Experts of a small language model.
Size: 13 layers, width 160, 49.4M parameters.
Experts: 64 GeGLU neurons an expert, 2 picks a token, 16 empty slots to pick, a shared expert of 64 neurons.
Training: a variant of SOAP for the experts, 337M tokens, 5135 steps.
Below are experts of layer 3 (counted from 0) of a mixture-of-experts language model. Rows are named router (the router's row for the expert), gate (a neuron's input weights, with its number), up (a neuron's input weights, with its number), down (a neuron's output weights, with its number) and show model dimensions 0-159. Each number is 128 + 24 x the weight over its row's rms, rounded and kept within 0 to 255. Numbers have three digits each.
Before each expert's rows: "mostly gets" lists some tokens that are sent to it at least half of the time. This comes from a sample of Wikipedia text that the model never trained on.

# expert 60
mostly gets: "t", " At", "т", " St", "van", "д"
router:110107157100122092166137085148094144114140119155124115140098122126158145122124154160116113109146147140174134156124132100121128152166106102128103160142100118106129163116146113169109066094135127085121106136157146120122182126102092141122136129131159110096099115113156134162132110132128165109146122097159115103121121119104095138087148179111175158155144128139124152136154156116106107103087163106090170111169154132155121104160133086131128132142145146159157111114092175141171118145146135
gate0:087142157155148108117108080119128114128119117108119139117117132153138130049158134147142100141161129118128128149114139120124105134106096119107084151143144125150118139137097142095125099104172117124141099097167133130130136102137150168144137113129077076149108137104196122127137137082110138140111091103107135150093147154118089138165136112117138129114108111099178117111151112125175137103127137128172153103090127119105106168109119101133100092164171130132108151070099133096093139120121116
up0:141122114197116135120142083115181079133128091129130124127127060125177150174130113118084112171141100152123083165102159174124094124157123091119124162198139139156153115150151131122158085090118129144137101112153148145130120140134121146126123097113121110117131128124134116151139112100144128126133161125105139132122152114143119135141062148100145115088088114188122135099101119108106096168095121126126109144156127111141140123120136120140143152117151118128128140122156143148124078122120102
down0:129154095146086137115102131114130168128122094134117134166134162141113172196084099117149160143132129117131140123124120180105123133127147119150151105124131116149154135128146147117131156140104109110086159125126121107140113134093154138136095159155151070123150146135119108154105125130134106141110133108124094138162114121122111143156148108102145128131122116135107122115132116133079149143135063141130161127107117137109110179126152171210181099135181091171104141163132122091128159103131106
gate1:123110166094147127116131118136146134135166123120122123130121170179136115102144117109141099121149115156158131171108131103113097141135115129126139122130148180119134172197109099105146109140137165099093093161071069171107170135164154128128111143135136115140124128132146118124165135132113126107140152121086132142140126109124119157164159143126146104133076105070147099139105167158168104098133129112131131128161156133124155122120146165127097138131115106144118122114091103120178064141146125
up1:129145097184102096128135131124100133134118123135134128118135112121145127151124135098087158114113150106112129139160128083143136128118121154132160105092077153117125123131170163140146139116096145116138108090123189094154133101096143093089123134131125107157054129149144104120141121153122148157103113143129126191160124147140164102080101137089150144111157082131116137103167083151149107100124134166113094129123113110079179157106109145144159151136132150125122131108152151114100133149151130
down1:085130165137161117121102124106145120167149090101181154144134151131156115112132104092117108154132144089113171165095127146171147074133103114102154102135116132126096104161129142131136163147104097099159151106124111150112113169154123130126154110108173134145142154155134157126178141142130144092082141161092095112112123155156135109131126151102114130151135123144154133107088121132148129164135124114146147079128154113130126106189169153125153125101141093165144131134165103161116119162103119
gate2:115126127100146116138138124117127118121162139099120111149083068155114154131091144143114078093112107085188119148163106152104112129162131120127100107123106150121122073110149091120118146109140129136118115110181123120108144096088105104163149100119188126129165166126123119120121121109110135131105103122151140096156079126161074145134125131142144134147150105148100138177109132169157131105131135061100106114079141110126116118148172124115134157126138166154158145144130144114151125122115127
up2:141137103143126122124136124145159157130125139159116119127093113130118142116088145112111114122106128099137139106107101126141150142105157091102097164203128131102125136162120179146134094099134152139120123165105140085119113123122096160150121135113187127170174151140150162108149100194136111071144098139121122151103150092128151110148118128087121114067130160123125149152179167134148107144144117124155100138149097151126136159155075124137127123136097085118095113124122116132139134150131095
down2:138106154137120100115140105131141102159101124114141119172139090130112147134114128115110129105121112134093147158124128154117117097139091163121132129152120130109112061119124160104117122205105122096108144155134177149109139093144165161159153096085184134067109122171141120104150133128143082109116144141112145064122135157132140125126147099110118119142149093116096104139133138125131125116139138134133135149124129117144109097078157113145104097151125154148123153129148090191125110134133186
gate3:096117122158090147115128115132113115159123122166125140129099085136146115056108153080128127117140119142135131161158131162130096145112148113071151138112122157090169134170107138147133109166130118135132134091183140149154154139097134122132118158130138146119077160104144140142091163151108141162132138101106068103082103105129139131110112146057140115148143193148102128116148117128111106102069158126112117136137145115141095097134134132132133120163128107148165133127117128127117127134138158
up3:161115129129122156141128150134104138140123088148117135157118144084133164156106111101142143136116166150135137130142092104104152131157118129144176180113129151137134128095113104116128181118131116113158126168143137087119138127146086121118043125134078155133160156143144124146118133144078109091084140142130105151137143135136110161097115158108098090113134121109134103138084087155065155119100121161079112114127148116121159143133138131098132133138164108142174113088139150121137152140137158
down3:148104113136142138076160117111139098132104178111108116142154119137120085128111141140133108083141096151102150118170112108119127132174072112127119115121154060121122165143095143138139158117073142149116114101177156116148153147141104131145187105138114116113124126147132112110120119128127166147079133130104141137143101105107136118120199139124139146139121143137087127132132130101166134123129108137160093159133110130139116119155078160147124096148116082160133176114087116156153159136153132
gate4:170096149160101133104154161111138136104117122118096140153089088111137148091117149141092095104120136132106138115113108164148138154139156122072151132121148149139125123131133112145124132102135158123142137104141145128167115100161084112107073136142155117152121149119125169139145115123106106110146152107137136123119128103159126130086069161080122151122202095176096095121096147138178108122115143133165105153144127123105097148121159128139114080117134110145146110165117104105152106177118135
up4:092117134157081107141109103136151134154131090154145127164126102138080123113106173125161150126097195111130112137129070120137117112164162122130099171100112141100117144135118140171138106104112145106135121121130173122132199111140115125116120107134134112160133136150131138126138130123144115111132141131131127105119085135133161151060094167135091099108186104117109121157103103136111139121101142177103135130101102146118117099120169124144168113086099156112113128125147144120179105106148126
down4:121097132092153097156106136081106126091122128110124151118154161147128133089117117124083146133109123136153119086141114135101121179113101134130096135118120056147131136137114141094130137113126080185108125124134162119099139102101118104105155126093131097148089107141066129101113089146140154149109131126160135085145139089140072151188155119158134148112113166163113082142122105124140111175130155142136123131111130098145135099122111127148147127117160118124121127139162108118107125131179151
gate5:124138148123122112083171096158142092136140134129135149147180153092143070110082124132106138139157117094119101122122117140099109130159133174093108154110089123120140103085147116140111129130122116143137127128125156129106156106120109107127153145092115119146121149117143121103136105058106150125132047139114115127107085121152123119117117142145136093148098127170089136124198111155093096089086143122151127147182136109126150126106103120152137117143116175133117110124135102145138110118125085
up5:113174072144133080139108113134147139105081127147153144138160124146118128166159117158122139142131097171145093156135154167131133124179193125169147133132090144114090160160109165091134108179157088154125083132116130161147130139127140133124121118121107130132122146149088112157154114140147133107121085128171101119108109082122105144127104151127107135089117164118122092116141144146116113111117139137103102106093078134120140166100143120110135105117090105136106116138072115146130137147140112
down5:088119129174116144109173114121123120128142098121119100125130118086127135093106121123136104122122138129135109147122090124106057130135149073143115131119105134137170159101137124167134127176108121111104103143149113123146158097154141120182104152141156148138144109144161159166139130145125123117097138067148150142179145115123156141145147128145133111100142090093106132128100147148096180142088099120138102141110094140140121107175160131177101116144097105115132113105108187161168132143138118
gate6:107160107129164134132180124146131186129114125137157101163094115145106143120136100130108129133170145158099136155112129153096142122138142132066154170134141110124124157111121072143111155118097082085134180123143145170141167083114103128120163125115131091123121115088149119119154156155112125101173132100143114160115103162145127137131125093112129161160103154182132119134116183093144147143116139084125137137112124116128161128103139122093112123099116131161141104111115117087114142085129136
up6:071158147107153158139164111131188122158150115099144141116137084117149133120188140124102091138158135088141106152081142113122121149106149110140125173123116096098123134142118119128153122103126140142112124164143151181175150107132141136136139123128162083100157102136118111182133142133140144124134152124185144138153088090130153109091104109120129157160100161142152115109115119108136136162127103131113137132091108105135128083105142153127117126137154118157060139105158131126108145120173143
down6:125095115103127106103153140132155134082131097124109082155112095119186174166128101176108110148116135177114081071111115132121140066105130094131116136150133132118134136112086117112111132101165140128150118137097130133115142174148112132113151084142126132142146132152122171103081131140127164112108120146124129131165129138103149110135170104127133107106154129156143109135154107104128146133101099121098139130123168151112085085140090133144156174170139093148152119120077124106141158126129122
gate7:108163098138155090106127114114131111148095122147103154147100129163093157087155100135096125106147122124108115174113152104150174134139126137126129128166161099130147156158076119134138114135098119097115121143115131110085144124184153198113137144113137138190124133143118157121117149144109130103111129145097065101077121085151114111095115119120139128103155135148127129147102108132088119129095109127112164138101109120095148103135126167115131126110125114156159159123101125115155147174174144
up7:077134113113103177161128079127112129160099106138085147151182112140114129110085124114121137111119162148153133060150125159082101139175144153121111132117130126164135158135123111148107118114158150097109167147147124109138069103124087071106121156111075114133130127131168111118150122129123128136143146120125135128130116148152135104151148096114154108116155128152155104115079114170139147149121123135149108127115161150095165115088126126161109103153127123122123082127119144141186117148115135
down7:150131136153152158124154178123097150078130137115108071129129156171144148134150117118084130123130100153108073135168112131146123134150136145133101121125187162124108109110143121150105139134134121124123119144139168117121150121145116155127120107119163143102144116126099144149146094132157102167146090096142141057128107127102149156108173088118106087118112176081107110154134107110123096157099158134104112144123093108165105107085164116127148140125116123101169141153130136134151158104103101
gate8:117146106124127161100160108110128121098121106128096128103130107129131135132125097127109158124137096162124147079157160101127144114119089131156148143114134148125128164149074075160141082079088121144146104140121149164150127100149116078146141189128101129112092116125142137148159109132119161115119127110137108084081136124113155118111157141119140122125094121163050162174116149136119135170091116152146124135105120137105141157114107140141088142109124142104155121128129096133161158179131147
up8:129111121148111134141117181165094142098124116118117134118137131147172095092113126067137140149113086118097129146080136156168142143133168140131153080083141120083140143130103086108091111142131161136161154112116160153126145135146175121121121157113121126141122130145097089119135096141133121145089121143119090093111114139126162155109133156113116170095132118142110117088151157144120170114157119121121119152127102186103117126095161163187161138139139095105173128111123104119143129112153117
down8:149120144135170136125137107063169144132128141130088129063133145150152126115125129102174114082155150111161128154089155127143133114137117111102120168147118106174155139126105156146103134145112138148132122134091136125137131158155107142141122078112124127132138147135116114083117139108167166145072124105136157085158109137124120125151139135132122116154142137130085159107118054108173154119126126110109126105128096097157120100132091159164183146113123127133136113132101165097115097140141167
gate9:086164152119113097141167106118162150131161086123127125169164123134111138112146117125121115130132096137104117122186192138139089120114122074128131140150140120167118167140105118106170097130109140189147124100153143119149155148137132141116113129133107104127105155084117209135094090136146119132133154155128129123121146104103128144142066128114178137159154123139130150111091142105122135123100136173104100131159109098122116116140128129123118155117101139114125126108189138130168112117095120
up9:152132109141074129105163148128127114145147166153135120130139100135117138127146148091123136114083123084135147129147162138149134144135141145122120101150146132116119095146126120108125110166121163180122146118102153100137114163142048068159136174190128160123134152100132139123094077081088115128109132090132092135161121145152129137141118097148069143134098110172128201139096107142125103141138140110132114142147121139141095124150131139113158138138130144132120160132133128112083122130156116
down9:172157147133146110075068095123155085061118084110149142127135128085124144123090107107134079105165152130166102172137139123160132104106118076111109106082120138088134129114135139063168114105130103131139144119109155109129146120120130160126105150136130144084181150117123155122134164151130156163115130135110139090115132105118119095117135131157133103121112095105154123159100113126147138153118102133106111079147123122152120089140126137112105100132120143131112105119142119133133090166146141
gate10:118103104092135080132143101116159110103125152093127145113127120149160127108110114173104170092136138112169131128129173165104151137149081096163146129101112119122078126172133169158121136117134118108123106118129119117125153143103150110156138087116135157130135133102111115173154144148092083138105135150096103110165099156151148153095171133116128117105097150154119154150155115112120127179118107167100122141100105105153135137094116170181085111094152119119107109128107134124173123150135136
up10:087148100126180139151150134102131106141102121139121135097136099152179115167103152141131124126195149136135108125115090117114145130163137100177131166144166125127161135183089120155121132108182159138109118119158104084084142103117133091162121158120160138085131158095107154145119138126144156150124144121106147116103125173122132120131142118136141155149131167107138126146092136135100112157104139152134164108088124109113160085131156115145104173163097164127154125100145140149134148139143142
down10:130125093138116117120119138112120116137122082147126087132126138137167089084165119154170090092103121099119107151102118167145132123155144142127139161143160115113143116126149099085122087134119121096115157149137147119104163106159164103115143121139174113112081105129107180118133129107119111121134186146126128124117138127056108149107124137127108167128109081123120141128079115126162103121128172099119129112103174138078115131132138097118155138140123135133151136113099171116142191126179123
gate11:145148081162146147106163173123095134117157075166139153116141111158115150134129152158131136151116121145138147163134128118119139109172099138161107115123141125140109140111096106168122144106129115099185136142103128145139079084138130138165090131068145161128122163137160142147142130130118172088132157137108109143168131133133148096157159142113139126121141130093149072135131200120173113142140142142124147148136114113124152180090129094121116135116098109138126100101091130130156147098130158
up11:125134105117090146118126126110111180139145166130117147151089152094143170126132152119087165170138172138119150121145108108100136113088140123128077164129125126095105082160148136139106132122110136121150180200128115138129142130131144088126106140099103148090147120108108118138071143175128070166146090126112077117111142165102132103153116103117117147140129159131133123176152107149175139126090106145139147117109089110123129137130129102103128093121104129139152128143131119119164154153120127
down11:133127143144166096161072137143158133151153117133110110128161122136140114146146121169104096091109094114126121113127102145122125121132097128091130118108188140145126128100150075137134151127093175152149125125116121170133107078099103103124128123098132119107135149154125140115140077079127126099109121115143145125138128146098129134147169172138127086070151105107123118141139138118149154090132147177131143126124116097119108073136108101167086130082096120101110150159137173117105168147102141
gate12:129151112073139157141135132113098132146149115139075146162159101096167095147133145138113141150125136106130091146094110114141123152136148178150122138125110147108115149156159122067130124107123143153105161117137135123161154136129097125104124155097158095134111124131186134155136112117110128101135116119147130124138126093137081130145146165087129151128149149101152079114120154160076088104125146141136149137166116120102129165148138071137107196102089163175129102133098137116135127112134149
up12:098098114141133080182087098162150150151152120171161124120096137122139161113115186166130117117111165127144158083141098139123124132091090074097114132170126092092119149090144151145147128127141127110150100120137131146117139161138149156122099125151087109128144148159107146150092101098102141111130142106137142154110112124084142110162101153103164112142112093151124119118129107146136119127119135165111140160130102147180110075133126154079138110138097103139130148128136144131124120146083095
down12:140102130140100146109113118136099108067077113143137162131115132127121157107131139137098131109112088167139099133135146132103121128153118147129126141118138117124129135118120104164057119136148152082110104123103185167083153126130086098147164100151136125131109172171127147089090117142120121096147141140135142143132134122118139159140176126129134117099101178122136102091145140090120132127091119100105144143117185158144084138148116097102112144114162110159113095117080118141110178153114113
gate13:131114146092140149132108131110118138092154127150160117119131134101113108129127147108065133114152114112083164125166167142106156111135103120126105152159187137165103113129125146145140117157151123175101138153138091134089107137122130145102148089115089131148090121128138127151122089149128106184155112137126131129120110130144081125189117155118184145111151130148114120165120155150149119073098124156117119118179132147173132105144157133111168130124117146109127140103117135123129050133150120
up13:140133187133118104114150098124153131180094138179104140109150102130119083107150145133132130159115146101100121115131115103143117146137139092140140098125097128142163155153140132134188131119099152137113096107117125133133154082112127146124159125090132088144164089154173137128123126111140154159111104177150097087069151125149129105186103103141151142126125112144092115147098126139124168115126113124137146096116122090108121096134160096157143110155148102136162074114093110152120153120135119
down13:139085157145117135124149135118149158152191113111148110079119154148108088124119149152112162131111122115130155117099147140123175119139114134161144138128145134101134126178099131111134104140058148156128156140138108116154103111123134118107139123106140120165122118152142114077157144126140131103141055101167097135136116119161114113089110124124116126125093120129113135109105090101128121137120127140100075100093132091097155150096156162076174107102127104102104185146116092136128122119110146
gate14:151079117112111101143139114147126118157171095129134135113125181115128096104109103146095156158151105133151156188148124113131130099147110124181160150163145096155118110127115118130152149131140124193111114118113117173137136127108114201105129106111122128104117148125091119113128099104172161158134143143113132139147151088129152156120167131136137191104114143109116116155171162130143126127126157081078098140149086107130167106107125138132153125128125118117156129109148113166140164122133114
up14:128140143138157108157133159110131121138124130130127134149145122132156099123150112147173126129158173109109108115138136141130131121153095111130148129120100142170072144110159087118148127147121118132163129140131127113105122203128137141140068097137144137096102108142110113152147142194135121147120128208125092149140117098139140155111143079072100129131137117144140114109184139109121156162118096137151085118105146113122118091143135124120195154152164111154151109117145124172118125096146145
down14:117149111146160121103140108135105153139137102186148101099127113149143124177090156146149172124148083117103118142117104147080106136113057167107132156155155147142130135102097121115123142083155115118114139162146118130131136092114117136128137118141108120126145143146142124120145121084154072124096129099117146119131101126143108142118113134116140124113116117157112107162129138144114060131180116133068110143123106106112132117121160097120110113153119151105160138148068106151130056093102117
gate15:099107135074125114146118122144133121129089121107132105119098139141083138083109213164104159090151124129165084113143124106135162127096145163130110137161106154143146119099154114182123154162101130131136135134152153143150129144130128135116117123127186129122090101084111135099148139116107134122109118111123104088141105110160128160130153118118137135137136158127140108180185103166117107121116112130157135159122081143138105095157143101176110132132134169119096127106125082129140121110161147
up15:135125148155092099115100136139088089104132112107113099114171114153137110127117127107130124129135109135112156135088145086137106157105128087166124135113138089119139149132129152149165088148131138166120116068135157135106167146159118131110169134088133122151124126146085122126112100097124137167136127095098111136122131138140161117110131164111126148152148126123116121083076162147094123122147089117165133150130122120171131133175113152179140075102169162164084157110143127091092155136107126
down15:111142110139122141154098130098114142091138146170147126092172122092135093093119153178097133124134128116086121116124114147119150128099131120111118107120137087090182111150149117081091129128149117101122128127101142114117149118134107094154121091153116113147154121117169111102103130120110142115144152129140094119124108155086083116142120128162076142141127117138107144158132124121122141140158174155091146140127152111162081110076188130113182159155137154118137148080150136097166149155119100
gate16:167140136134129154132124125106073127135161180107153149086141120105141108135131151135147100134121138126141114145080187149132133100144096160139129095136141145147164091144086140142118125136094143138096106105111137128122115133112136176118123116134132148128108159124087156148117113075164092132139115138131107123093175098168148150116123155117143161102219134131132121164118092119106077145094147071159152107124107128115168153130111104121116150114100114108124123144103155134091125116131120
up16:116098145141099112156114104088116157101113094155119140127126154125113135073123129135121124133149114162149119135131119122166129108114129113115118116182123126135135114165108118153139095112157134086169133100119126176135168121126128138117147157117115076109130142142107130121133143120145150198133146097150126129131099177143174126152102115146112119129147081103093146116147105102118093134126182109198148110116152118127116214140115134109091150102108134158123134117140119081161132145134169
down16:116161099110102158141168139129115102103124143122152149146131113093102107082117116095141100169115106124150155140128146140158078166068137143102129134117138124114099181125105134114117138125128132086125166135137127105150142109129134105124139177159118081123151108125139155109135134098064142117099159147173139155134094100153104127132119178111141130156122164087138182101108160114115153102103097110089101142121144150138107114100120123104120097109118137101135114109146181098140170135116104
gate17:107124106127151124153131183100133118108113116136126148088102148106149117100106114144141105085156153131163180066119075127094123141135125114123095118125110137085163110117068088133102094182147116148138135104167109113135088095125122140089100147109120132113129132139110149155175129177169122165114106157153117105113127171150133137130147123123139134109109113145169124125092151108100096173126151092143154145145137144149153102145123132108109126119142157141151149113159122102162099153144108
up17:169120109148140155096137150108168125148122132117148105105165146100095142092101125151125126149069112113082118123169157078144103136098093085130138162143132166123123146159110142102133153113124105148138108069158105169102150174121136127126162127134150123126132100100131108129117131164092118087146137117137123119163103109110144098116141122113106138154089119131065147114101183134148100116128146119112099119108140107112113106151126148100098081167120102114101103152082110126111147143115102
down17:105150151148112149107152099097093067142137166159146150129074166130142099140134131131136157160089147131113122148142151124125115134141146159136128162136110099164085170123170154128164124136116105174154180133110117105181107155167156138121111120121141136129143107106125097117156136126159119141090125088095148090135146104195139148109126100096149120103137090136125109136091166151167134111129163172090117138093113158099103139125143113134104119112117147122138142115169116118118132152124140
gate18:149149148119142147147123135127132111170134107110129115107117111121128155116131151097126069110134128163089129157145130134111152156185145073110178129139126137094103109124112079120142108175149136090093101112130098107088125128102105144130166090125119150173135123112154113126107137151124134120138075174162103133119086132152127125127110105125120154160135121170164099127156090167102146099117085147132154179117155137110132091118123105150112172143123132118124114136144117152067110085131127
up18:171121085136092172126146136099103120092161127164158112105124165135157130141146134100107112160111126114099134079172132113136108123135140101127159179120112113142175106103183193121127174142141139161117075079126074129111105118102131130147118124179157126117159176156096141137149126135143142155138156115123108099163134135133144136130118114127131091114179106106137143125144093126126147157131121148132088140089123131169109145169128117131128124158136118105089125126155145135140133108124109
down18:149082084122129140167112168138138145143124126143104156114124102087176137132101117126163088132083123094104130096135174145157117135101154102113115132091130179135146147111166112123133143143091182141105100146147181175114100070144139139166133122126119110117132115092109164130156108133121146102124108115096111133146136102109119118168115151125114194162137142103121142141109110140129189124171119168129084134147123100144131108106111105117135126137083112132148135158096124112123132125125116
gate19:149113127069150141101117101169121088141099129120126130160148163129137124113123117101120161135134145098124096152160155141131114116134083110114127140119130213135126152067143128108128123131116113164158133149112084175126115151164135117110139115121116093119151146094109135149158085083137139155088137132182131139144118118132099133092108139146144133130181124134115110151125117120072141096134137123097121164118124156139121119113126068127149133101129095081162121078156143111159103112144145
up19:161097116159115125163136133099142087073140130146121096149123143119135122137118129114137148129167113096131111116145075127116155130109150165127133123106101059139139144146141167093106140158115115083175129133109100125116112128105137149119100150110110130182167150190139176128146116106115159121117142080114168100160148081156126134179134169112173092151107154104137112126151132158136097149141121120115134131130153133095168125109105106118102150129131134110084123161108130124149107158124133
down19:163161137118094104073164099077149129117125143141102111105145112125131158141122111110107109135093143103127078146125145133115115119141166100141097091149106100175087107122145111132116112107178121167113124132172122154122115115140131095119159156148127127125141118096109152142141206116117104138168140160139111133078129145099113118106137101134120092168146110083111113170120164154113146124104132092134160102118128125133126101155123141122122100098135135124154140116132077159128128155094187
gate20:144111157139121102096140149105109163146144131134136149129133156144136153090109159103109128107093162125150115124168168131064076109147109130107148150089121147130143129112142109094149118190102149124111155119141107109147139146065131153159131139129127129135103092113129113116186127117127158095124144132086089099131148167122134132121087109085169157113116129155148079136115118136074136102122106141131143113133119091148155111128142103146075148116090144148095141135140142118079104109125158
up20:069088130151135135103095112104132127146146135108117107141152130141120134117121097123121145105141148178129121145097122134118118126119158123161137119141140122117126102137130139128093086119142155108120119123072056109123096132137133131135111112136114087165141118147123170125141156159143134080100139167154149130146168102147151153094151086129067110098133102149137136085166079153111094149128140169184139120130170150131153132142105138127092116106122093123123071116096084089138129127122137
down20:151158121149133057160093137115090125109113117149112124132138123119109109107141135159099107135125155187119143151129125126183122148123126131123138144135094128134086104128069137094131159088114109133151132081159161152123172156107146150170122134166147117118153112118091105134128126115122141104126129153150157095147153100099148124111151124141113135097087104142134113130134072110139067049132153145115133116119129107145105124166149166127127131153129140095144121143121097103156126156121175
gate21:128123144135152081167118113129169162143072133118118095133090139124133137112124100102123100102153151182158134124090133101123119144127170075163114149098146149146152176132120099148130109154107114133161098075158156154132138105134149111157107107118111120109130109108073085142121107117102170114131155141135093126107154151153144181078151123136120129102093128115138146128102137160083130080142128125134125104096124159099122140150114086114115111143124125109115112097127115080118117144163141
up21:174125148087097124137125138116164136088101149070125130097150114129160106176094100149129101125131150127114164111102130119087129095147130109123128120136146165135111120150087108113131143147070152142151091126107117107185140148113158133098103164152098134090145114135140112154144113077119166134104143115149114130133106087102163149118171124132156121138122067120126152131113148166111099074122151132120137102124135152179109169116159127133152128131128138127122156121175127112161107134111100
down21:102117076137108137088140153140111102115106138157172106111088135108131119114136135142134128144159146125138094126125163135125086117127093115123083181154132149104153143147155094163125133138140132145111142157125140125151139099161091136114115135137160134149101115184157149155123172133145130101094142125165166076182142135110147093102139126143115104119128114110104131130151152147119145142108135167117167094081150146139183100137124123125115154136140169176102097134120162163103156080134151
gate22:110081130123121120178112131109122133166140125158165122129155086116144097109100168103128139134112159093111131099085145118100141131174155116114133102096134160081138128140136118151116089125121161106105132120113194141111175127115163138099150152120159150115099136124131180154141148154083099057111103125172107100135120103158130085129113103113138124131150158091115124135152147126162146135178140131133135121110123136153149139086136147172114119157134137109133119149106115177116144142123159
up22:086140142126137150111129147140130116163164134150158122113111156150137175120091099123181134127144165141166080149092132121147140133130112110147157134115114121107152138134086144189082071124107144128100141098098157125109104117114098117138137145128155136121155136173112131134141135150121114111135114167132128149179108142121115138117140127078121155116195119114133083136131100175138179140130105113132136087149153110061146124148123156121141140133091166087149097125101135106151112136144131
down22:136083121100116107149125112111150120117119143149167109089158155107151118104188173117079113149097128116126144117119124125172142115120138135150106148133141094148103165124133129150134083139201134164115147156151130142143143147124126173147118120145144160120081141155167128136173142104141089141155166075137121118124154142166114142136172116149107137093096127134143133116148159105123127127104133161174140096145131147102111124129181135120092121132158111138116110150097101150145152098099084
gate23:161102139055139113156112149111106154143094164116105176125081120124135130159124186129095125145169100130132133142123153104087110147153107135100140115122128113150170116114141129160133157115105127129086143132162128148113117102102114163127144116112114104111099084138119122136137137113107099134135118140172126076110123129141133160142102112134130158157081114111160168135129150172089155070138155147127173142153154094108104100173129137144153110148114128142101145147092118124149081106133146
up23:109133100157174147139076062114108097154119090104140083088100087167085109116133104143102087125099118139147158105135115103135097177125140081159118132133105132094104131117133132125107113108167174161138137108113104131122132171077155118144108142133126144100154130124135138137152138134119144125080168139117109108112146074148178140157120110180092110149135135135145137145162132117134114163118136127103175116101151099128131115139160131115127085121114161134137141115107156111122118119120117
down23:159132158138152147133133133151119113112124106159138151171098127105124093135124091111159096067130187141128137142148115149083100136099131089102166096153189106145133113109094138133071194132122174131135127137146135102092112182110101090134153115117155151113181112159144119089073126136110122136124110099150094113123129120160122109113172134143126138102145124179121106153122129148126141134133133131156116146144150144172132140124120122108138150109167104105113116117120158105160122129134124
gate24:067084107120127145107128108145125109143139111157128133090096104105147127106121119121161130117138127136176145126045138143144129096101126101163123151171131171104153154135064116144081096098116145101108085104136092127109112094150102110137117132094145163119126104133107153132167101141130138108152149111119109122154126163138121110105154140134122084143137118128143155147116117122101094106120166153158118143137119147067162141160114121129147101180105157133147129103115115103129097131155100
up24:148149109099145141088095138112155111154120136130086099151148138094172143101126151109122146149136174128142123118114136078117106151121073132139153127135162130154116094127139161154146140127175139161131132140156164126105139102106134124105109105131145133119089103127123146201111133149105161112118133127135111155149151110149142112184116167103104108134092088137147109170081108071128121109084133126130150134137140109127112181139154143127146110128103094115117143156118116175110126143157071
down24:112133102130131163149135118155124131111110178158112126189104128103101155171143050159117139123056106148138140114078118132110117085133146168108107121153114142146157105150131131138123116105162093101121145133121149125118131148153162152143099137142160133062120125137104107106163114129114129126123128153128099142144115111137148140109132133145169133137140156121114123166114194128114126126121084108119128116122097075195122149148151110109094157151134138145110105152123121135112160086130117
gate25:122074113144117129137141100137142127098153136140129108128128097077135098115132125157114118082195101140135118141167135178137132140158132110135100165165116117136137131125110144090168144160133122128167127087160155113134142100128140117147105128125165106137137112159078102129140114133108122142102109079131127107162143115104113174091138139105154122088159126088088166156131120130149161175133136131124153119119122125120132163115143157181144140072094155167097121104146107168123136121136172
up25:077146103097093110106115112139100126118108129078116075116186099134144133096125132126106149093120075138112118128116162176116114086127183126145111113155110099155144084123112181127086129098104155164153126124136129156136131092123105142119120115144118105154102153142149094130122150089152128108103114087128148125106095105158134128121131134174143094138159115140154135136132101130178098141138125136166127179104144122116141147160127158135086134091080149138126120142121140134136113147107087
down25:125124121151124091125113147138162129125121123131151116093159142121103113126151152150137150152179152125104152164129171178126080112123098137115127096160118075106108118145123128134154116118125132146149127106167159147138142125132097112136147074081152130087153130114162137127154102140083117165086159118125148145101105086136144119121125094141118137154156178124124135124106076118218105114153106146122131197141140124088124111126115122117114112099139152120106102110095125118127127157159134
gate26:132114128091162148148184120139113119137081125101132142130122101117094133109107115101127133101140118156188152094172115144123131104126129158098122147119102105104133113112162134138122138145085114134083153097113174139117110104098072145145139154122129084107145145107148118155150124129117154162097102161106106107135171121132093145094128131102105146204138110135125112132138161117139105140131132103102125104145144089128157129152085130191165145136148119107152099129123177134143139110149175
up26:130123127144051143136099089112108115151168112111144137142130129108140120136140114101126135127113090152115118109119164103146140112117136133158164077169118158154144124142115118124103143133163135132128137151147105159155123113163153119169110127098141140127115096109136077134124121111207106084087137109149156125122144167113140124160140122099113139145109169072161081157140155190137122128087113110120129148141110135114127150114117099106126134149089143126146173136155133193105121129142101
down26:117095136157112138117160135108129107094153120172116118080112153113145115105103107158111141087144088121145109122119119131127127160139160108101115141145094112122162171174108112115112113134154177116135157132109134130191146133111136110156084108161147097147144127137118120142152123129083073097123167089102122128146132096104139144161147118135142120122141122112111186169096092153138120137136148135131100138061102131127150137156108124093130180133102105168124149110140099178105153130121149
gate27:107149172116141093124130131124118130149107132158130167139138144154116157095149155179118149079129139142122132119123080160142101124150107154074133094129076156124129177152096126115112143144127142131119120112128147105106168110142149099128146178084107115130139161103149142136101090119136170136089144179109126134119097112118085116126129093100113151126105148149109137169167130123140115141163107099129160112159142121107170078150143120099127153114135075133135120090097131098089131149160122
up27:120134131116131160109126092158124158152118103135102159125114130168143166141112172117101120151135129119142147168130111154157096128163142145145210142171168087112068102125121128149110134113089127137116142101128108111103145176109127134159122136094114105150129162124157096141143168119134162090120163113153140118081103149108128137153151126154116136121111087143138141122140126108105173168132184123114165128153148152140133100100130130144110060119169114125145145103109144117151138154129106
down27:127162137095118157139125133126168126151155112118125088109138135120085150120181144134138116129115156116111129164088131121107183130148096091109100154139136158134125120120122125155147116118143167107104176142162135125126140132146120104133161118145118095124083103093101140112110107112131152131111124110135153165142181115152146191068118146090135138101123067195140142111159115121140136143155145145147127125149140126093138133094117143112120117079145174120146104126087154119152186129109144
gate28:102132125127112073145136128150178139142095144178112150135118138120140074155141167114127100123134117178178141166149116110160109109146123115089103153098156167150105121188187134100139119128098138106088188091128132125108160151122120152152125138074165115139105111124107119122121108175145139122142148135135127170135153107146121167112133141092147157129108106110093151138136143130148145115102136123084106140164104163155106123138177135115119142135112139129143147133112126133147100116153099
up28:181114168097131157134133141155107153133127176112119131111128118162120108127129116153125140139140185104118091106116123159129112101136146152123097107116151117121129171141097139159135116135124172113131125137144125139119157167141153105104121128153109131117122162157141133113116174065108151108096146153151147136142116095139122179141144135130101093130093169070160149126117101083133142127138101149145089127102159141155112111155111093133065141115183151127104165114187108108094121125138127
down28:160122119113208121147130096148113129163130080110115128129095118112127119125150145178145121143128099132112138153140104093144171158170142161103142146099158128140139123117140128135170143125142136126150164115148108126136113163172111176134119132117216090119131112145115163175152111133109141142113138109135120095129100142124128119121099113115111143144145132095053094078118166125147144146159145123127127144120081118103134082121115176145149104149096164108129132138113124115112131139126126